config = dict(
    d_shared_expert=192,
    router_score='softmax',
    train_tokens=805400000,
)
Below are experts of layer 3 (counted from 0) of a mixture-of-experts language model. Rows are named router (the router's row for the expert), down (a neuron's output weights, with its number) and show model dimensions 96-127. Each number is 500 + 50 x the weight over its row's rms, rounded and kept within 0 to 999. Numbers have three digits each.
After each expert's rows: a language model's description of what the expert responds to. This comes from a sample of Wikipedia text that the model never trained on.

# expert 47
router:467519554616488527562529545510488581581451482558466411543508548488528486494458537574571392491516
down0:518463530493541446512586483505517441478497508451609470552426520455528524428643434487517447453416
down1:372453516529495540448560469439574538540524490482466545583485497554481460464522534553556603619487
down2:586360527498539488553534447606571589598517532534500470458528498517328496511427495421531540512460
down3:375458453484504559483524528460489518427537484531533510575584453534500535420421489464497525440499
down4:370503511504545569492539426547528499613519514533481529503574587508613528452545510467504539539457
down5:509531548508503442493488467478426575497622612471472581553522530483564470487473534453496502486425
down6:490515547451564419430436550520519532445460598515525419468406469491494521463499529454570523473455
down7:448488561441479476549540436596601503541554369606503402463573472539567469496596479517611538471498
down8:496584503429516488532490513575460427519560507464479519493418521424604479512557492498543440552568
down9:472462486572520464489547361536456566422605443508529506526468484532519478460473489556639460465439
down10:481466604503534422513509373449507515548450534536575494487529490505549547445559534517514471586478
down11:610444548533512550509559462345504480548545511494523530482434497467438527498527500582526522457533
down12:495476493431598540557527362462478478451434485482558482571434532481571459475376501419442532486485
down13:455526550451545552520533467457491478461500524583476553529499495473500631431492476446494477458453
down14:433543511458511598492556495515463532515453451553467527501475553484463404381486508525489483465431
down15:565492490535518561452490534413458516434475547406487497550500480523527569531456504454493427593552
down16:499492486464563496516537468628586420428551517463489578623449564558554439477575365473567556476480
down17:508518534572514526418501473526424487572440480478430441527546539446444539496525536532570474464432
down18:456427492534487565515504484448490561510502440594577462474531513503452555476568512451509469536542
down19:582549455512482575489536493480428477485489432486609566447435458562593468495476439568518583596478
down20:570491435441561561507558510562556471552387444554519514438507499599501594578516593542468507525559
down21:423588437526469468511559422559545519445488501412468532456508456500554522548472456429520409411557
down22:472539588532524493618572539486553500467589458579499548498456417413574454532462519448510457480451
down23:449521540442501502463472533360607413452585539502412525462476473499506450571517559511549504505520
down24:511505522493479548527508493461411580548505350549534507478460428445501500516532530522529560477467
down25:404533501440530474367543454509543479562489410479529523433486519516539480526526522511500510554427
down26:491593594525501507512580617535511464520520493506454487532610557531543523500476528518457516447602
down27:454542465479450528410488443532540577390480439483486542531514490549493481518451522482499622476389
What it handles: Abstract noun stems

# expert 27
router:571472540474495434524456488502415529506487504451501533436467520427502489532437435487471474472462
down0:426545570455513565569435376507458421577538489492541458484480492490539459460513532518485447458499
down1:510513527499477538438492557481445540451495479576513610508486508534582520545474526427463516529513
down2:494496530530453449410539498538475566530471510555507450498548544593514578583542638441397481492477
down3:539494399390449477520531511518563524417521579427494510580506503562488519492477412490453543554450
down4:418413454570464479494503435563505537462449454429540498610463511486477581537506407488453553485512
down5:491405442437516455542518478563458570472481512510508404455379608456556463574514525506526606438516
down6:508537513514440552497464540534512515446545466448473377481513449449531496536514459530505442561519
down7:490499472450424532426450490472477475504555417582517511481446480432459446459567614506549509455509
down8:432449571613472535490549577528522531475598501547515503570392489508407519492473490544514529519586
down9:521589473541520493535508451443443441621441584402522474513475578531487368443570565522443467430552
down10:554443540453495471478455494533444471525545537453482543471522542476442552620450420597540517517614
down11:466551435482476523478591477531496471482554486553486463517525512564478430458474464550508500450489
down12:498520444518535478402460509450495402548568478522491516502536410467538411458450395506468442499529
down13:475577438561589453536424517522480511465480478512426497548476468431540533436450459493508519520461
down14:410517413534485458433486579512508522503511541453582514588476567476578490516475476565422522488412
down15:470489494558487484533447463599445423510387457484525487546459526402556483502490400474460483548508
down16:395434420524534584523496522525533470526487541545449478507515552483506464454449493518458408535486
down17:564465428451613460583422465475514375524500496439409494443516485475476511488504403572532514504455
down18:561450495513475549480526461502473451490529489492598482576458503459501493476492418448506521473569
down19:474404478522533574553554547476509542585456534549537515499469509498453504492518470548531516501548
down20:499528469562574496414535411532497433503390463458479459528546463466491583601490466466552581529555
down21:464550512561610341564489510508479505465470519422617467471457512460517449515441556500482551511433
down22:452587480542552389475532480411507457567470585539523536511488537440425466444544441643465363484423
down23:523495505417475455487471500483445524545405446519438469472532452531426548448535538375521595537460
down24:512490428563479548477650488498499425460504468532500496445466500484425485608488386489502495467514
down25:462566454539594526452531421573486467533517505596576521456455467478490394439500457475631566501463
down26:449457405588537524556523600488510356524524532497497490428422593474501459533471560491596494454545
down27:437460472509457405585504608467482520529476491464513501500452499508421510443377641577421527539535
What it handles: Sports result prepositions

# expert 3
router:485568492442445457468486501423527436460472430573445429460446551548458480483547571535530472440573
down0:473411514460417461545487487556518459564447550476566447476518537507565531563575444494482524474499
down1:547470555483565588459513585502570474499496427476491489487451625532439557476414504502495505532410
down2:536497556431456490487518507500483458416601592442471514474452499505525472486405437494467455527443
down3:454543517439485556469626431471422427544526470536499466489453386489357452466537499458541483521493
down4:523548516440517449515482504468513501432396483481571483508466567500439541501472562558413545604473
down5:523483598567559471498506452450479468470447565535544460468594477525519428448541512508521482537545
down6:486424510437463470526481493547459488573504553487507551474448609470463426450523571476442401538536
down7:502503540423481494435569557508497509465541458464530527465469520525394536498478501537567563539449
down8:484537496516485565504478446437538478497555564371454508460501517515512465399581481503562478423545
down9:429421523448450549520534585468529444495452480549477436505481474512425515522411513638531495484485
down10:472451606394637434487510487500539510603488518588529533470475578540515553517466581444563473502462
down11:432481565503502585523604520570430478523475532500522546459474615476542562475451457460555408449476
down12:493644499580467588589489452514485460509450453555447504513511460494420425425442478447439438488514
down13:463519474474515503504536482500580491530544575589515514479565509577488553493531454436470530481442
down14:518510493522441416407530523572554527498478542506532525485447496424598474399478527437537471514589
down15:427463414477509579451528534534505417512499451464602506452443525440454564525504509498520440464532
down16:547452532453547542532548479520534497448530445486490425509468529536540554534548459548443390578606
down17:553514502555534437524464544474533570586531497497437457505572553552533518593572481555635596577546
down18:434455452479492553537480470472484448541477518527522491470495424450531496551455497421548419526597
down19:540472510433532557601504590511496484448400495487497447514481487440567436583489482605569533530502
down20:526529494439561478457518455480557431538510453496454469445610475533496489498528496588464524470501
down21:529561526489515477540545526575453456587456556539502564517489542484477487564595512376554525462406
down22:497482534537499432524473460462578568474556507536479494515446492535551487447502416517540521547391
down23:533540429512477565544526434494445378620501438359513575534548457462434580547569494502578522471527
down24:563536488480547511494518528521461457457452436493419505531452488519561500481445564535424609470489
down25:477557509468557532489533527500553490418383490485506489484583498449501438563454431553456452486561
down26:543475485422448329467502510601429427611515525515587532467453529550414507487544584434479431566490
down27:563533461585438564497503469498526475550467548487489482486458575620579480492590469504429561532580
What it handles: Proper-name and topic openers

# expert 13
router:506495576554478496429479503496422520491432457524452454476468560458490487422550571572463482473491
down0:458516458468448566461498425493478563415479525495470531522538547516435547482560471533520503437525
down1:572516548450465469537500476485479357478478495587450417465539542419448553482450555510467492503435
down2:460504491528512525494555552539475437506461564522515583455516400560548502453610430559492533535517
down3:474462482560572520387555511550520489429477601548427536587402507541497416553538502491515422522463
down4:480503463473583482436539563448452501352459548509523563467468536463573513465528466516577395559467
down5:502504519399509533453398396493586509448482408508436492569557433526429496455462498420489525416555
down6:510545507550493487536539519449456497571477462502494544527470368528455476563598522517562519439490
down7:551556525511523465549476482488502544543574448526482519538530458477495618479496527593496444528461
down8:458498454536519609506503457436420474511506492590552519501520398523491549564490475436464566468439
down9:553529584516508522441444478641546449460532461476511542344568490485475557492585552491545490509353
down10:449505550461446519538449444548524457514395486520460530507461549533590412548452372491656463512481
down11:347551556556341569503516525478412480528549486457575474446591513536530518476530474567568530416461
down12:542569580448492502487519497448436394574610500523446549492572489551482448571549503497498437501468
down13:646454420523444522461550421551477535515577478457528464549503473476439475511506496471445503504474
down14:527466498486417515553538487453512506488500551353540489436565476528532513443542494474433541515471
down15:457521417548543624474495464535489471533597550493463531460470529562589586516481512520424471473510
down16:507466458526465452427560546586491591481506481566487485488480448496489453579469501537530510569436
down17:503550471470468469417536464471530494599541506573457415531497438403524521479521553475399518573459
down18:516427452429581486444478499508571504533541500486433443537516484640404487459567502528533508437502
down19:573528487534444538480480539483495481440462505484543454500447423459548443487411473429547415572470
down20:543397547573552460409512503554475468566550488417482498509493474365527476594514465548551578559424
down21:486523436561574524437498470444511481500432491515392424508441520514517537540486581598518508504483
down22:455555493458524504559593531559517452516471534519482493503484491461441422486547463477430520482421
down23:476522484583472541551535459512596556410509470506469571498458554456445456475480559464553425621480
down24:498472529499532489514570521593422451485451524556403574550471465502397506531484524466547552498444
down25:454486497509432450492488573534536537383440480402434541506582563448551561472428521514549559441429
down26:518474505460496478479480472466432445628606543536580425524490496553466499420514596465494468493525
down27:513455494456541526450592470544556582358555519467461509444470436525506566510497489552454471521568
What it handles: Lowercase word openings

# expert 22
router:489529475460600494472486443638533517530544582436505500483464512447471586535549488398521507531500
down0:588594545446535555463496438523492490620587616492471467502454428445526528477543435550425535449530
down1:563522509531496574530396489534512516476538575496430554509449480469572505472508535476505515445505
down2:501481581545523551449500494444441395494527482533422527502484552561438514485353529358536470507566
down3:565451467517518464515505514486523590556454453470528529512470571570489518519576526375492590506520
down4:539450574505518554503523546407461443434545521541472535479463422456426547548504539507474449542546
down5:433524492500490509484466465479570489524415491486494496460542481566574437543601560485580457452559
down6:510560468597521487568515467432562484470521508523424457545480534568469524413620545456424451534551
down7:571478498591556442450519477526491525483483429551477517492567466510425561574496465401401486494498
down8:517484499432503450497471476430555563593491576538476450556511431547535422487571541500496494519539
down9:445535514468468480453436515492527488467500547539418538461453546578516474525545562548535450562453
down10:475486540525549544472461538526554491533456442455513459525557496476502453473438437515518434587444
down11:517546614455474474513509500526447545442572477447556457488363474564491575520466531433478445428517
down12:486440433551478499526567545546614514529557554444427591596527480491489512451479444478461492553507
down13:509537552415497586527531562449431451496517669547510514475552535471447523515392444564509462452472
down14:487391540561513401508511474433519507513500493459518505473489540485546498524485524512435445501558
down15:499566490576596400495473574448453519503425484503467458507486434504497506523443568471455540544510
down16:511509485552506411524480510464524477511451579434462476568455535551543418432588486419587540490512
down17:473440476507496517540598476381445519566368570628527575502497542460555465540494483588476490545460
down18:392476558482535474496496486474575493574499593552512511511539438529610517485386547588575478418474
down19:485457552557552507465410454547524462490546421540534501516543383499563474369515409487555557504479
down20:538440578544556513463485553538546476514550440472478552569538577577547534462653616469464445481547
down21:544515478530479519381504542459562547484420577552436479441495490479513446554484525463499477453443
down22:570440501540480518488488545469401562484541535433480508512463412570482460476443515453491482466603
down23:446579473559582444539573419485517539426500601556511472528451535413467548467499526508447475475482
down24:539509644599485431482499422501522434547535552501552505562520503574467463495431558491553474552500
down25:444516433507554477416543448459576473507533543591543447525521442460475551480403441541566520459487
down26:540463527513526504528568477552483464508475531414388581394454514529552579588525564475516619481437
down27:539495480584480516484556502445495475510613517456505391430533524496566554578615606453488568523486
What it handles: Digits in numbers

# expert 25
router:535467408444466552514536462506466490496418541526516551417498460443474470487451477501539588552404
down3:521498517536501453461511458401547492468582486494477476454509483477442543433542493473442498550577
down4:464474545422602473521533574470525534610492528550471544560557450535599526502532543500568591459524
down5:441408436546402444538498538484471560515493527390460500427464372518527466500530569452528655463391
down6:570477546468522531573524472526505519396531492420449539458481549518488499508432454452436605515545
down7:411453428562496507449490522580440462451529530420531565496457487530466476440491480626372488441593
down8:462508465584499525506423601481509496474483572505482520499457516533487523458466498509488552555399
down9:616503477576506520510442587484537496612513486499577492498654517590416491455563450577453482493547
down10:455501420468516540512495511469436509510500492464532480609556513548427514426477465509449519447463
down11:534451463543452447435480415391465475484485525492531568525504532541456494548516506535513553560525
down12:528543497496507521496539519310437557551388500459512467488585435533393491506477578562544490476477
down13:481485510522561505513536558495475423510558472537579518558480468406582531544480513527583470518462
down14:530488490548518492473522520486461491537516434440449421462569429496443520524426526483371408501488
down15:449466461562558513456505428482557411552564417551414504489462463544424439462482521429480414464543
down16:514497507494491431523567492467455407502548487499511525468487503410504465435584562440466458610529
down17:482493499554500450589455433458498461561459517562516498527466439569532424498485565541506517449469
down18:498542386567508531456497499466514541470560451519502475480513567447428504564556512414513495496430
down19:513508547550465617476526499479520459470426476488502460518534522619525467525438518475459464430506
down20:505475449442450473503532462485582542480581424494456554480487437416427480474518422421510448480533
down21:492511517511479556516496532453542499427487504654501551524422379490544476570485552523540469595546
down22:515482620396522434467483498471524512581566417504516453542492562508440528512588549620548522528456
down23:501499444454460566544502443504553514549473485484500540593524516534449524412569371479444521501515
down24:579560513541479455530480476518481481520494585423526577547498531538503476493472487405498570506468
down25:466518471505476510542427328473478391480525562484581512506485546504507457594464615466456548459553
down26:564455619478551473540464430448541468466510491483446466506472499462441590549521414404522542460515
down27:507452455523495566572409480465519595568470449519556544452534460477554515469480434592477547425479
down28:525524484559531549509542499412564510495522468471431548544494454541423515533499433456423494417491
down29:515547592469544487474484384498517517496439528460489555499464607666463568545532473590529561531547
down30:394523394455509558436447556496489541571459489467406428607550468510521487421562678469489506418489
What it handles: Place and time prepositions

# expert 50
router:485559535440447451470514504425513436459479432554437434487442547536474451481541568535537454441574
down0:493461514474522495355443486459377463491473542541638572461520515535479548464485476558530481527432
down1:470438479560436486487498532450498481519555510484504482425463525568556562503464458560497523438395
down2:428459474533418466462508502518455446489639543577505490475563455509542410518552501434591557558475
down3:550460501469481521481523625544568468542585417459496569520571513463436502579560427462543526519517
down4:516485473510454507482627470559446518453408542486533407486460514506505581487517519482503526532546
down5:508542485524547602492410515409489506508498456495468490447519531548572428438467476447481577501494
down6:543505511548402513507509583477481442576594439511379522560496483509486506537565560542534518534515
down7:483537532467478427511585562557516447521479546484425524544485511638516512416520521438536454431577
down8:515555518544486495485543446461519468542416454404444447511524519545535545533595558493510383510523
down9:524472487514435536588501453495515428492563531492562565461538513582548511527514469514456479510509
down10:473552482521545392523547466527448508530585533585495462556441496478507547513475484514483465518566
down11:515626509463446429471538371529661522533478526520468524448546418525537553512560534559541497544536
down12:456572488575484524563467506446505517590495527500455453515482442485512452583442468518530359445424
down13:519560461498461525440531495515592493533491477519516550579487445450485567561474427556535475498475
down14:442470467596538497463515500471570453470587407426541493528468528481529491484523460526412492507477
down15:383529460513490550521518579453554366535573482511556513547525487418534467566382548342524488540516
down16:473455497500509494421472427526469518471476528548511517493462524591516443413591504474498471549569
down17:508607488569487479478579529495553482501494487614477478414409547435545548563537516492494533522490
down18:522594483477480514548522511506489491460502424533429568502457501481461432570468505490635430558468
down19:445506508482487502475501428572523524561498532469551515494444369564498462446471503590489496460628
down20:514552572470440523478458453514540540557533493445545562486573425527584560419587462554549387418547
down21:444387537452604459516530466536530440517560496430392512449505469403508576494499498607442521478508
down22:461518481498432568570456446473525460444497583502430527575459390471550481473539543522358576556453
down23:609528380505543543573535527560441503550546465544501597529405473496547600511503513544442493514560
down24:566389488556520457460525446427568519582509474515570437522482455422424438449483576363561505505441
down25:504460485544450529570546538523443522473557556508446514488471567601411463438427476513581453520588
down26:510595476482516474493436461404531473420575438455526463538505482457472476440537556591474554536427
down27:490448548468394582540472531525587451579501518509482478443465456474489460466508454488484489520545
What it handles: Topic nouns and name pieces

# expert 30
router:483559528421448448464502501425529436463480434549438426481441545538466456484541566541542454436569
down0:560497516490525419471470545512577497499411526650494488517517517551454529512524454474555531545448
down1:435562493522512564422593534559510532516431476529459527478462391535472535558428545485450472492386
down2:458553605505405558515518562529454480472560522476527491479540553412569570499512490545494558440520
down3:502582434477442529516449581497493523516483490587567521394423400496494499491492552564484524532551
down4:471433514509409409561521449543388488548612501512492473534505523575415483483403441571468462507435
down5:586562657443378506501556446561323490569531522536445512591430568448531575509508621423549521453465
down6:544533508429400439546476418471375450486585560499535543468505525572480576482521574512468497465404
down7:461491544548402547494503642598457527495480487464472429478526365544528534492583443482538471427544
down8:459427523420414403502521480576517553471526442556464495546481525517497523564532509416472619518497
down9:449511509470475471502476454493559510508506431542517428553479516463554417540510507475557546551486
down10:405488602577448486544555542558493558515512584528518433448438575486493547559522487440508596551498
down11:509437497493524580493501408421437433584585465516367520577534516586460419470475514531476414461474
down12:477557570551539438437440570517400502470399562541479522467629475568468525548542573505539477563520
down13:431548513450505641523458482492632420547537529516378491491508504388520535519460507476549509505522
down14:555566555508499455491464542448499452528494584551414447472522567436536558471613424555506546529438
down15:576519460486521477488467639687508511595532489529539500500613516556454490456500502427515515479526
down16:493578482432492584456500478482459672532567501459530542511569483561456492517559492511485544524413
down17:555494567564491501547468545424434515423610521516520466480460465545534539487499480473425554542564
down18:569530621553508510507449444529533508555442436489422398470414425489496619472454525449523535481420
down19:553495471504535517472431490448489468475436440569502461526470451538498452528509613570480469484588
down20:450533569512477542480389478486518528415578516483452498467502552419540497473492492501497448528533
down21:527501405621468559454387349503585534627469549472401536507496466501504384615479500542398496494423
down22:614462524508569485527443523489534402519496508437569429454572514443562502524470531498488527506448
down23:399550446517517500538468453516486530597497465456600524432378449580458463544474374521551518417470
down24:500530453453481518497623501464503494406470444457504464515481499477540529482506429450562436473436
down25:475557514539495431533490500468537478547574444508512538494538481515561540506518318474482460447567
down26:534514530514483516556496471538589425484462519541557518492438398524482547517525608550523518554520
down27:564453408486492567512515547459456484518489585489424499461456444478449512459528499619447574508513
What it handles: Language names, currency amounts

# expert 33
router:571446552476561474522490449528382506532423427556441500543452519468493480492426549547499459488466
down0:454434478491530553525470494525447485469422499523515566421494608465540467560386432427511480574510
down1:456428548572517443542529547477474561430517515464520604465408503502542487504426532485587548602532
down2:557483400526478462397449452434440439543554572474500495498544428631454528553540441472547466575574
down3:560478543521497461539553467431490431514487480563460528591427587485494496478622550559478586487582
down4:526465520440491456505618395505500442577530467567469525478497433508509380510516466493515515437553
down5:486467496454438549521592439472519470495498519414496502478489480480544479559437470471448540474514
down6:530602542550476499475532466489496514500510553410456521541503438491476484539493472478465512510459
down7:480587590497447470491471485439534494466425549514429496581565515627447484531543600467495537462564
down8:573509500609519388497443549555543373477461501465475524449570537489536494633547520435540496553501
down9:524514497413633508510478484359594554476432524478470472568488550530526547453487480526474505491515
down10:478450425524455463608479515568488480575575525445484541541526569456492374556446495467567436499494
down11:503387569447466419521413559506471505530432508510574502501569478440470489491538473560524473548412
down12:400432563563460486492468463496540481541553448542650449428595429411439472467447509500627439550487
down13:495451532552555590448382487440549512493555468501475543539548513459477460481411473493478379476603
down14:586439535541489456530576563520560565567479467494505559465501441512401416522525547495576518492487
down15:521582525502561481443474485482484519558534414420509457485513550456654547490496404501484480547523
down16:541544503559540537540457441507538458473502410461532561475552490470525480523532619529615405507478
down17:492404502418499481533484528524595530542475429513495516441559374466418501454442455442504634504467
down18:497479452444461478513478417542562591451464487450544431451447502360478565524518504475485524455423
down19:499451490482523479508530578579489511477507562423525487574513517527572531436482551570356462487509
down20:501439565498514445518429522519562504494495543502540448518537560442571460485558476545432560497452
down21:597507339547507530500412552460433498510495542470499517590431549551465558476482588458417451479532
down22:454568485451413448527537540554350494493531473573603536427490450471461426495461365558597550490565
down23:479432485538466513441473509555463481538508483502527488464488516505592538554516511541500556484445
down24:467496498482470476510566439462562557533441468528435469475567520502601512589476517521469520485501
down25:408544461485478485526526524527585466487449565515601493428578516444583450557474493458461410490509
down26:460524513475579462500457530480473531507523554456515571457459592478629572446521383541479525534538
down27:525371560420564496453480536561419627451445533516494521546434474448502499552570565517554571454540
What it handles: Past verbs and suffixes

# expert 44
router:496433553469501496535503478576514439485493390551450610413493471506486534602513515548449438443449
down0:469499517492500451435464536567467509463546507531470552498494486489591458529450470462447480571537
down1:530533516514517572463531526514468472426498477546571569432544544382445542531488511463523496546422
down2:542444469420536497488482432457486523531524427581505542435539551486502522583449494537500520512504
down3:508535430566506519463459484482478472549384481461481497599556448570443448455462527531468517489481
down4:552470544504518474442431551470499502400354560487478387528480507524528590587444514533578394564533
down5:594498501492556448457589545452495471529495550501477472515452436497541518405538507519470539407481
down6:532490443430615409417531562572480559528510502502440473468517505443570529510506546569441553575407
down7:462491460579497593533523529446539440469538533580522558443481425428500547550607539536528458556513
down8:467417456533472525456445546525518554464510516488531439440470567460516494499562390562580509511507
down9:547436528482463436426518458495517457490502539467384483512518408455523476537531562550459601459538
down10:505575398577514420515415458478564499611473585487559555583531574436646428574485438499540467457483
down11:472423445512550616502487533573545476562447495512517477470437461484499511505559520543592398574498
down12:484451500489549509488516440485520465527582569444569458514597520563431513471417493422517490528498
down13:484498528566456447545564498517502483466547534445407450578457620571541501489464441472486466498521
down14:584489559520534552466395527470531459495423438451463512447498518461559414514539452503496428510494
down15:501543412526524549524505491533503521573582472501501423448573449462487505466565502446437392389518
down16:446484524474492545502527478546432445494542499546522536498431476437462522465477489439489524518477
down17:557542465508517433490415532493537538450495470513487459517601470492484446556455550474601596539491
down18:526494442528446420466523513490523466521490512523491460609468482494465612386575611538456527461461
down19:480609433478541465535502500445460516536546484465431505525496452577380492461586515476490568450550
down20:514517482433549459387546350352527467380467436460543514514382464486485524465466464534458467511571
down21:519499437547442483567471552484470502520565475495461558453493541381518577489535397465490465591568
down22:548521451545419509500514488491501455535572451553430491530581511613479502520523538538440477417545
down23:487524452455500472513498475476511502521475520481453405520556541456468506469499512503444529595400
down24:457492452491463532393434408471546544486539588437505451463523439536525488477525400411437467521519
down25:519447523487530484444531531549437556504490518565481534514532492599538511445519455523566606562478
down26:513401479555507511492466539568469471377590449425529490550519454536546553528559536521441485402509
down27:458505417550448559500492482448485489522523457500517590560449469469426529458586530583581513475469
What it handles: Verbs and infinitive to

# expert 5
router:537518484449551551449452519506531426574651527462557518420487430536527571535568469487437480565352
down0:583463479501473554477472572450485510553527468463473589539569545475507501505528455514586412560468
down1:638433497507511475525481458600470489536438514464476555450540517508481570434576511557559568488553
down2:460613557476514455476480400436416550662460590459565543531553476472504580549451472571563514522514
down3:485560473559457532481509478388566492481501485548556520536381518566519434423514567485585535601552
down4:499533513528561448529498454554485494488456479460474452457503574594507411466505529497425494488407
down5:523531513478502434555537465438556422448616576505531574534418429508447454511447465546485462531558
down6:533540367513523507655556536457502582447476565474467567421542483589499457524519503462498484436545
down7:528526533487488511498496539533485417512485476558388520505485404460584466460497589477573587443530
down8:462472489597475460464547493446441544543535452549509551508499488475489624478525456521542564459428
down9:568452493543510470455499492447382534527504496493478480492463449510584517502492492494414501541441
down10:483557526459569480488589492529533515517508534554371454525464494462495535506522515530503463485568
down11:475505435500498509542413540518478473478511455550434442525572407477550505506484520587481514483464
down12:526548474459501490504547507443525520487466517571448447518507582482510528567562412503437420508458
down13:546559503428542413424543509518559504581445547479460451488563484516474470502521543513481620555500
down14:445476522432555510470457510562537477439528453482629500490550437480514411536494482498406502501563
down15:434592478528565492510480513431575560503517435492492456523470489508483507528531460512553612559474
down16:556488466595487582482533491472417420469604485537487542451465471531430447491423448462511425521519
down17:534524506529472537464345602423512556530576548534464445478530520507494598517503386509547524521428
down18:519447525541464498533526475495500523565405506545514474421512570524417525502577663501510432531467
down19:521468433533551521508503418460528478491540530475511508443367532493406587484547484510519474464584
down20:501484546407432438504482478566516531468514491477566419564479599492526433496491576487565517583528
down21:497457551487397525487556480458479422520468501609535474611453499478468531483469563471457457536536
down22:461553588485484407477539530505432477572502485521490461477462437546453508487465523511526526428529
down23:454546552504432538530459559492446571483488450551573462473480529536479505506524491554650526526482
down24:457482594563532429534534453539506436460431612587626452488451473510415534487478494483586511512482
down25:424579462571590558500561468507453527537520546581528565555505451484473483545538510453549503494534
down26:457490597509448446532570577509466491480505470467405612526502482535477441480565406505416412564613
down27:546429565502462509581532542529578571579505479524432521512458489543507558507497592434455506567474
What it handles: Table number cells

# expert 37
router:454523505549567524532567594496543588545481476589608632454493475473521506532410493500586505513463
down3:497495535527522571592511423444483529488474587548524550495542548454555511484472500441452524518572
down4:514392581501514490515461560537500507509494583460424637569441420483428514494455559491479429450606
down5:457591448451544551484539519528450495499509478562458512609486416507510501534549405483511504485431
down6:584557505463457477527458473483475621474562441527483573444413564488483466439411433477517528475463
down7:578491501587540481532441553492419484541447453537560471477516545546473505555494511518498592440512
down8:531517547599583426437498487578505506428515479518518487523460508493493491499569521410561490539464
down9:486461503573468548543443548609510503533415421525547405536452407545528489511432497567569543550471
down10:527470546534445569559471537553511439476535555469509492522555516537504533420471474560468600488459
down11:487448495560488559487530514422454516641481537592584455550430517531579509466594499436415522485433
down12:423455520463503546490571460445439416514436496533522485417434372499493528360446482533535520500464
down13:537484537543559512493545481557470480620528494498550564483461497390442512526520378598459452512537
down14:460539531479538490528530423433568412541604449551548425475640500511590427556483477442557484443451
down15:542507524492459549543462553560439471467435518494557497471501496472594488480539605511503488475483
down16:534536465522507459574542474522460610457538514513473395514501494498477417583491544506413559567496
down17:525452479516515562485533519456515469478489474511533477493516467556467543477623504482486548533463
down18:471515503483550496489480515487517438500616487429521515489428530562537583542539472427579432574470
down19:473434569480481557551475558574494504604596430520442562495484470455398447444527561530552490501566
down20:436560523452499546525466503543484480557444469472595564539388430474374578413463569415465565629517
down21:519487521458519511500474549521521535554466427484558508602519472567496584417408460448472558399496
down22:591478599499565451470460569431525472474469476568499554498509451481528547505543538623527474509526
down23:401482506491430432523493429506450547586399531498457535650501435518404567491525455501466512483508
down24:446507533510567457449453508544471372540586524422570563428456424475462484556444529510509480440577
down25:503500415498465494484457560446530526469555512567369474541496454406498362486510472514514408508529
down26:574489591461578406541468469484469625559542513561553492521499570511525524488478540502435498566523
down27:489538449488543523495536487499475454449472515535548524512438490513633523507428414428513520546517
down28:465540481491481595498475575485562513556549441583471474509520579582388528399496561536449408492577
down29:551521520494539595501441407451434466517480500600547430513480553490515564574586602559542506567537
down30:454510531602487482470606481521530481479531439503443476548501563530461520519510445540532493524517
What it handles: Location and infobox fields